Below are experts of layer 4 (counted from 0) of a mixture-of-experts language model. Rows are named router (the router's row for the expert), gate (a neuron's input weights, with its number), up (a neuron's input weights, with its number) and show model dimensions 128-255. Each number is 500 + 40 x the weight over its row's rms, rounded and kept within 0 to 999. Numbers have three digits each.
Before each expert's rows: a language model's description of what the expert responds to; "gets" lists some tokens that make up at least twice as much of what it gets as of all text. This comes from a sample of Wikipedia text that the model never trained on. Tokens count by the router's weight.

# expert 42
Conjunctions, relative pronouns, subject pronouns and auxiliaries that start a new clause, such as and, who, he, they, also, had.
gets: " and", " to", " he", " He", " also", " who"
router:517588462389528439569497467511436460517497525512444475490465519581542531564494477562473538515568511517568471486490486482502517530441512500520481457461482499435442476527493531517540500520448577512474460458465476520536544504463486554528506572479463523512479598502521545455517556482492527537547470481535560509545526470482528465470457487496485490544550511569495537479517521488543525533442
gate0:452489555457505520474430447470448500508482514547557520537512484545459555502454443459486453476461488483502521406480565537523396489478485560509542470552488490502522514506430432500447427566475539526547501470514487489527491482483471437525478497445506423494492579608495434463529491488484513519501459553513515568424488488520497540481458506472553474495515477527531558533471474499478550499446
up0:458485473437504530471442517516465443521514530527443545490443559482417511461487508474491446518518500460466471422487522500571453527503543526479460447498502456542521540545407477457543484588470528530469504474453492529527495494533476417575494461441482514453491553539501405499518485470463566502522458523536480534443439544484522518467481442446503505529543517550510561563497405527539483522537

# expert 25
Closing parentheses and quotation marks, often fused with punctuation, such as ")", ").", "\",", plus list dashes and table pipes.
gets: ")", "\n", " |", "\"", "-", "),"
router:540586489503424502479493481473484515504517454544508498474514503452594490507472444519479482417479508477495466420528487490434500479483435577461489467559507501524470486552498455480539494440506608496492522453530486467508423499424535478531472561439501432494501553493542523488548513513513467508479499477501492528442501533462470480457506506536554479485549443489518522552509477527475418543513
gate0:468544488487511499448464465495443537515531498462509413528547449499488457469484476515542438485530539411507481518474512507533484503514521509408547571513523523443483607512517514448513534536523463483515515453475445556573529507441529444536481493450530449496482551521478475448510452523498458469517508496507541514448489481559483501464426445594505508476585501591425530498506570502473521501547
up0:472551571539551529429445457576422530504454521483424488589486545449496456474452532473501441476561554455507476498505553491528491442521440519434468518523516541486481594521492532453547516512511541482514523486538457490574493419396521490552488500437472500504501519457427494468499478436472537523525473557516548556447496466572566493503517507465575552448497530480506460521471579505465488530522

# expert 51
Line breaks and the pipe or dash opening table rows and list items, plus infobox labels like Born:, Died:, Coordinates:, Kingdom:.
gets: "-", "\n", "|", " •", " Coordinates:", " information"
router:537499485453485456557503454492487513481468513503545489541541543527571580538486539474482443481527513417527507522535511545416508550487474450434575435560444484461513505553509454475472530488520587525426525449543512477465458476479536466563403521537528570501478540527539496556532478490521505526468536525557490411478550447418535542368469527555508397559517472545510513466546527500517500546555
gate1:604455508478485456565482525436510455485442462573537534529482492494496560579519408546489578512518481520500484486425500507492450523455487481527507510448474505470521491546481444576471492570458514568467517371436497511474459467486525454518469524527438503470466529486527496469517523514508435522527528494543540497566507500486542560465532511526552470501456506454530465496525480504495460458607
up1:460586514477486512476517481540508553505590537475458486500475485497479411445481510439533435491454452500510479472557495458456547516541526477528473446497450470534481512474489548530559451473493500495567460595521566534558506516488487564454492515466495511574510502549466498513533563522503544488533500480511506490455471525492444395550527411476481535494548463531517485525481485531525566485446

# expert 57
Line breaks, pipes, dashes and sentence-initial The in match results, player lists and infoboxes, such as after a doubles pairing.
gets: "-", " |", "|", " the", " The", "The"
router:487526521514451485521494476566437537498454519462518502507411513479575525547500488534517485507451533447537501521503547484480573496462490473464488504542448515449449506510527492433528450474503564451462494450565561579481377576498526481538484498442533487582498569541475529456544562520558506557536508491503489523561500489492458497474442462558512512544562443540439495475482538534521519511529
gate0:447461389498520467480431426505503464472486526553504465571477496526508484508489493496500464475520515514514535464476485494534474489523439485568524491477500478488577521536452434497509452529482544511494457465474440554527497537513468514541463518420525449508559412577388495571462511456528512493506499492524480501447524567477508517542454519520503549469532542538510598554484553501518547547491
up0:444481484449530460511450346488494490487463575540494469533460498570480454576453549481494475499488532490467530501449480496528572501487534498499445503558539524437564487559453440508511423507467450452521471452466467523533463546531446487492543534429498527481488480578400452562499509428518559502470421469438469514445491518493465547515421541539552471512546510517529505562498540555481546530484

# expert 58
Coordinating words and separators linking list items or ranges, such as and, or, &, slash, en dash, and to in ranges.
gets: " and", " or", ",", " &", " /", " to"
router:545498505492409511423470370548534440417477519492494572518538507531500495437565448436442485560529508469491533575573498501531526553521484478472520457479474504485453517546493464460536455543496576510526420472457499501489436481497499448532442511498545535448444554540540462538551519514442584589517407416539517467458412494460494484464447402503482495505527449556495475470489492483518453536529
gate0:491536597479479532443506551534487473467493413458516515533487532523536501521507512542561548465495467495514467538465457484465524514526470492413512541471485528486544521474417500489567496492483556524531436417523555500516448570495495412485522465539580529548542534540496447518517522528420469484507495533431550504513501464539469492502501536534476489516615425494437565413509465495525508505453
up0:549472451518510463553472518487517593521500536494528429500511489512496473508548523489514479448479536552534523441517549546501512483455522537539508502514427543505456474476471488570467511534553508465474572579529478435536501513496497519507509557500504446509484476475579480512541489541560418539433536484535487517512577526471466497522467538467546466412440550513528522553552546537474544498533

# expert 53
Final word with its period ending a paragraph, heading closers, and the blank line before a new section, such as English., Allmusic., ===.
gets: "\n", ".", "s.", " ==", " =", "==="
router:470530505427525496498477444458503497451471488450474510483473431469564495497505457485497541473562473484555494555527576445502594458540520460498520461490523507456492522422524546500507516498471626475530522479544483550567449512471487484448479538442494483474506527505493566487484432463443414516481461461503592463511491425534512526502479480531529448471531481553408530464516553500532500488459
gate1:482548544568533476508429484454505542486520498470443470468494576489546463426453469496545566512454392572516491583570488520425462482456512564496542484526433483446488484541511506434446496487482483455501503545505483472457535457538504460519438600470528457481585438505444533520469488490481470450499561493486551469499443607492507525591550508446531506516470496493523503530506527490468532528508
up1:581525534417539500461472466455470535499476448442489470488511519523539443426488420500465538502535452501483438541507585553453465523519463517450490522510510455486485549503512483517473513494465588466546527461497543477519542465484495457560464496473476437476535509469478527441476471456494386505497580475541509411524448498470528576472544569472461491484492514542475493461539528441553475544526

# expert 56
Pipe separators, blank cells and small digits in sports and statistics tables, plus number words like two and no.
gets: " ", " |", " 0", " 1", " of", " 2"
router:458544579516501520507474536564466496458509487480520555453463451550510537488523466446601475461518530498479515567498558442499518472442556541502504484528546580515509475466488460498533460511492577514496446454495549527485419535543502380555516569454520496472467511612545508496506595500533439549509490395478497472530571462501495510486466516552469552518573452532453536487520487509536537501493
gate0:545525530491514564432519527475530586489438476540528497477472484497439448588512444506496559535489489501491539524493446463519484586565410451442442555461490507512510428442530507595460504534496539468544506502532527452504506593496487460445526465532562587461542458474524534465556485584477501458437480514578531493460466550456491468526521448503495525510522504551486474499490564439564469518493
up0:508556508452487533518491495499525471531495537437467504487492464528496517391507490497470462469493517499496500526512495488437531428484492502549534436512459498434504477538504519443535507460515487457477529477499506521523566449463464539519480515508486433524531526456495493509463566451434557547538500523463501527519424422525520542420457502463515481503516458544499465514493545435452492492452

# expert 23
Separators in structured lists and tables, such as pipes, semicolons, colons, en dashes and line breaks between entries like "Virginia Street – Amesville".
gets: " |", ";", " in", " –", ":", " -"
router:550544532495526529538486518511428480504429529506474501466520498518549555531462443512530475468459506542545546473533507481489532520486507517415524484517523536473472524530447514505501504422480658516492449463526499521466386487438519503474444546498497500502537535470531458444551515486533485525526510497510470510564495485432454518468478497523623512471561474551530497519493479536513474561470
gate0:480490512415477500486450499533481461475488570544438482511430510548510568500504444481434486487503532517474486528575459453488510479435491469495493510530500484517498553483448520550491549538429526507437527436498448453525524509513457502485528521515534448407494420552540492519498438491506444465478497430491473506530550510463519493494515532536553530526525491520577437487424429448410457543496
up0:460493500475578528516522454470497457494504528530538518483558456474511542453500525467563531469480477543547454412439467573515520436488485507555433471559540473519458469542500478541457508443481531460518500543555456486509490535465466461503473546483470509468432516573502559499509507508531527513445435509424514516481511483500511534497593482490515508476477564443517480491578474483546502438454

# expert 31
Commas attached to word endings, often after introductory phrases like "According to sources," or "In the brain,", also "s," and "ing,".
gets: ",", " that", "s,", ".", "),", "e,"
router:433504528517449498468523429513517470437535449499505537546512497492540491455488463474506460506532467552522490511513503483515507524430499530577523493477492597489488525532508522513491526492524551448506506521570503551562492438469515472524462487488457476557449494541512525506524526468530446523518516440525571478523452527489485493534512468515573449481479473532495455481500539521520535503493
gate0:487505407468484556518434475453431497536454493546457494526479516499460563489484516456461538526487465453483478512506419488540514457513553497518462460531521497492410555490422499501483546519567475497526441487520476460535515445492512415535494517526480405457465490455469498414509427452492502522515451470374600493509505451506457480566494513452463454490506488483531553488439510514481485536526
up0:569498543487487503543446493465556538439463518497494489489530435484478473486480466540589508510454533463520543544491580482506575498511502470511503499497455470527490450481511484457527485524480462508576587486483578497502524503528423529547450533476511553424538505514499564511475547528452481456456540509480450541440524555532584476412483487484514542471508535538455534488463524463404528512457

# expert 36
Prepositions opening a phrase after a noun or verb, such as of, in, for, on, at, by, during.
gets: " of", " in", " for", " on", " by", " at"
router:449614516458456508534489534473511498531470548453487456529508491563416518517522460516484513481469480468491488450470566480481498516509479494478497481553471523465491516504375480515518484532487601453529520471465526500550451494485523517483518519475522504499542495522484493527573498515478537555483474492510545487488520469452513491501511428437523485464536477604480427503514532545427514541433
gate0:436458505443517534478458525422408508529550534436492461538479461516472585452512470531515498520440530536454482500511469492485513538527492446470504495517520444490445515414445489530418520509485514510527423488492393582482425531461489479531522546512459424398487543487432465548507508488432448518511468559464563475501469479460487491458514486472505477517470488493525491561439515553528488559474
up0:454467481437570545466460545439508450522483582473507504530526454518494516475458474509502474471513500489504556435561464450569564510484410459515477480495548493477491531435460546587501508470481488519508496517518427566464464465425513495537508516527482512482468516529469397524511500523529530520451466482478487486540481512434517453443512446481516430528470512507557521538425485481482486533481

# expert 63
Equals signs of section headings, first pipe after headings in results tables, and infobox labels like by:, Born:, Genus:, Website:.
gets: "|", "-", " by", "=", ":", " by:"
router:469548575423458425538517432532484508497490505528513475513568490500598577435553515533500446490447520487515520535468513504475521500472544516489515460567445463505474439451510480522606431503516572451476471482601480568525516537473469510462471450482516447569539562588474509589490537562576449480621480460470480471520542452464451521522500484541455479504553465528482468493455526528513475518493
gate1:422540555414558474542461454438459485503490500536497551508527516549512531499487505587524433593485512428525427475541546428532548469622546531489465452525468484473514563419478520529495463547571527481544466548515483544555516476551579467471466509498498472424507539554510452535505541560482445447596511519490482536490417543535501560561482522535446566489405513480425492537494533549518543472542
up1:530475464590443495526515493489530547489463523464469462500530543457520447494465445477473522485463484468491531571495513584471451457406481477489583537570514533480499397583519483455457495449436510480388494474610528457474499507492537553456466540533493493600554499399494511536508464497517545534445487501466498476559497511514517480460524475486517412506521428519494513475550465474514511525438

# expert 13
Line-initial or sentence-initial words and list-field labels such as In, On, After, Born:, Died:, plus table-row pipes.
gets: "|", " In", "-", "In", " He", " On"
router:484523537388521467471546470553484532531453504456519524441546517555542419527476470528499450496463533495546431546489494516524500493521442466410495465502521472480453508482530483540510499477507607490482473449477516508489425535529537487472530510504599612591562588513531488489512513482549508472540432493563520540490536481491501513448469432486495573531573489499579504527520487490512479471574
gate1:488529595423472527516554557457505449485496509513485463488517458561483528446559451545556474518480525572500473463460430503520539463474579480515448501423479513507519527471507483529500500572518516489478528469542516384513508485511477537471494494506499487524548507528502516516506453533543503462466444498502582495486539521532544505507474431503455554463529456482461496446514526484481538507492
up1:466587530403482528497526527507463508455466512600395498483521473495450493474501486532508493494497500521538424556487480452541495448536573476551430484468494496521544525495530570494500497564473487534511481453510513489525491449526505529427420457461483484523562487493478519521387446474542537478535461545522575486488469506514557500471530483492504496524435473468523487488456564410438486501482

# expert 10
Prepositions and the article the in running prose, such as of, to, for, on, between, against, usually before a noun phrase.
gets: " of", " the", " to", " for", " in", " on"
router:515551555418547481518525511526496513472472495446435453521452466602429504524542516453479544470485500517472542444484521518472454563520523498494513479532516520414501479487478459523585439477461599525462539491507538515486445491457510526536468499484566513450599517545520511539519493495485451503480524476498564497482493448437447442507465446460482493445505504543458488487577544537500570507512
gate0:535557553512483456368516543567541449505533509443526576455517487533503486492472536494473482559527487472500560473508478561550505477511465460487562530546504556475537498440514485465511505491529550500503504468471490478541502529497460368453479461519539497533603448507534568451535445524533496483523488471437494482448477509509507527552482498602498486490511551522471499510543465514546481513578
up0:496494418487453495524499484438452588495473455457506445474496580526505523567473451550545442432541470567556503519487548508476480489499511527455462492484452497531429459595509498577487443545513464363490457516517538588526483511428544568528546492480416524506482518526423474479535536570535456510474519550469556514544564511465477489468470538502456485500483468490525497417440453480463486490506

# expert 32
Month names and prepositions opening time phrases, such as in, on, until, due, as of, before dates like January 8, 2013.
gets: " in", " In", " the", " from", " to", "In"
router:534458450488491517444549514460470533488472423488581534455480529579481490508477431554507537428488518513549499486456517572508462531501456506391442498503496511537445512473456533529585477501446601575535496537518521598522464485492511488486471571461544509518519471528482512500602571545462491503501455533470552429547568456536468558541436473526504528466583512522433520462520498541474508512517
gate0:572508510465504532546506546535450479478436565514491501461523469406538460528549481453500544542476532518541542471523480426466470539491605435608521488501452508528473516473500470507446488618530523537451476487493476523465522527471463514558539562549521530493455510481426477522546486462486446556498538460455551512442490557402543529532519422555498458492581528535529539476480515498469561521505
up0:495477541517507481477514513494498502456505413514479586429458530543520558516498494504501429453558444525497488534595513495468512482463492457499530402529508575464551432499569527452565513450509521445522518444541552451505502487501515478498429480476489486521576519526595571492513456488515522491540489499507493518565442470543463489426474515457490486503477516506419536484464524571493426541456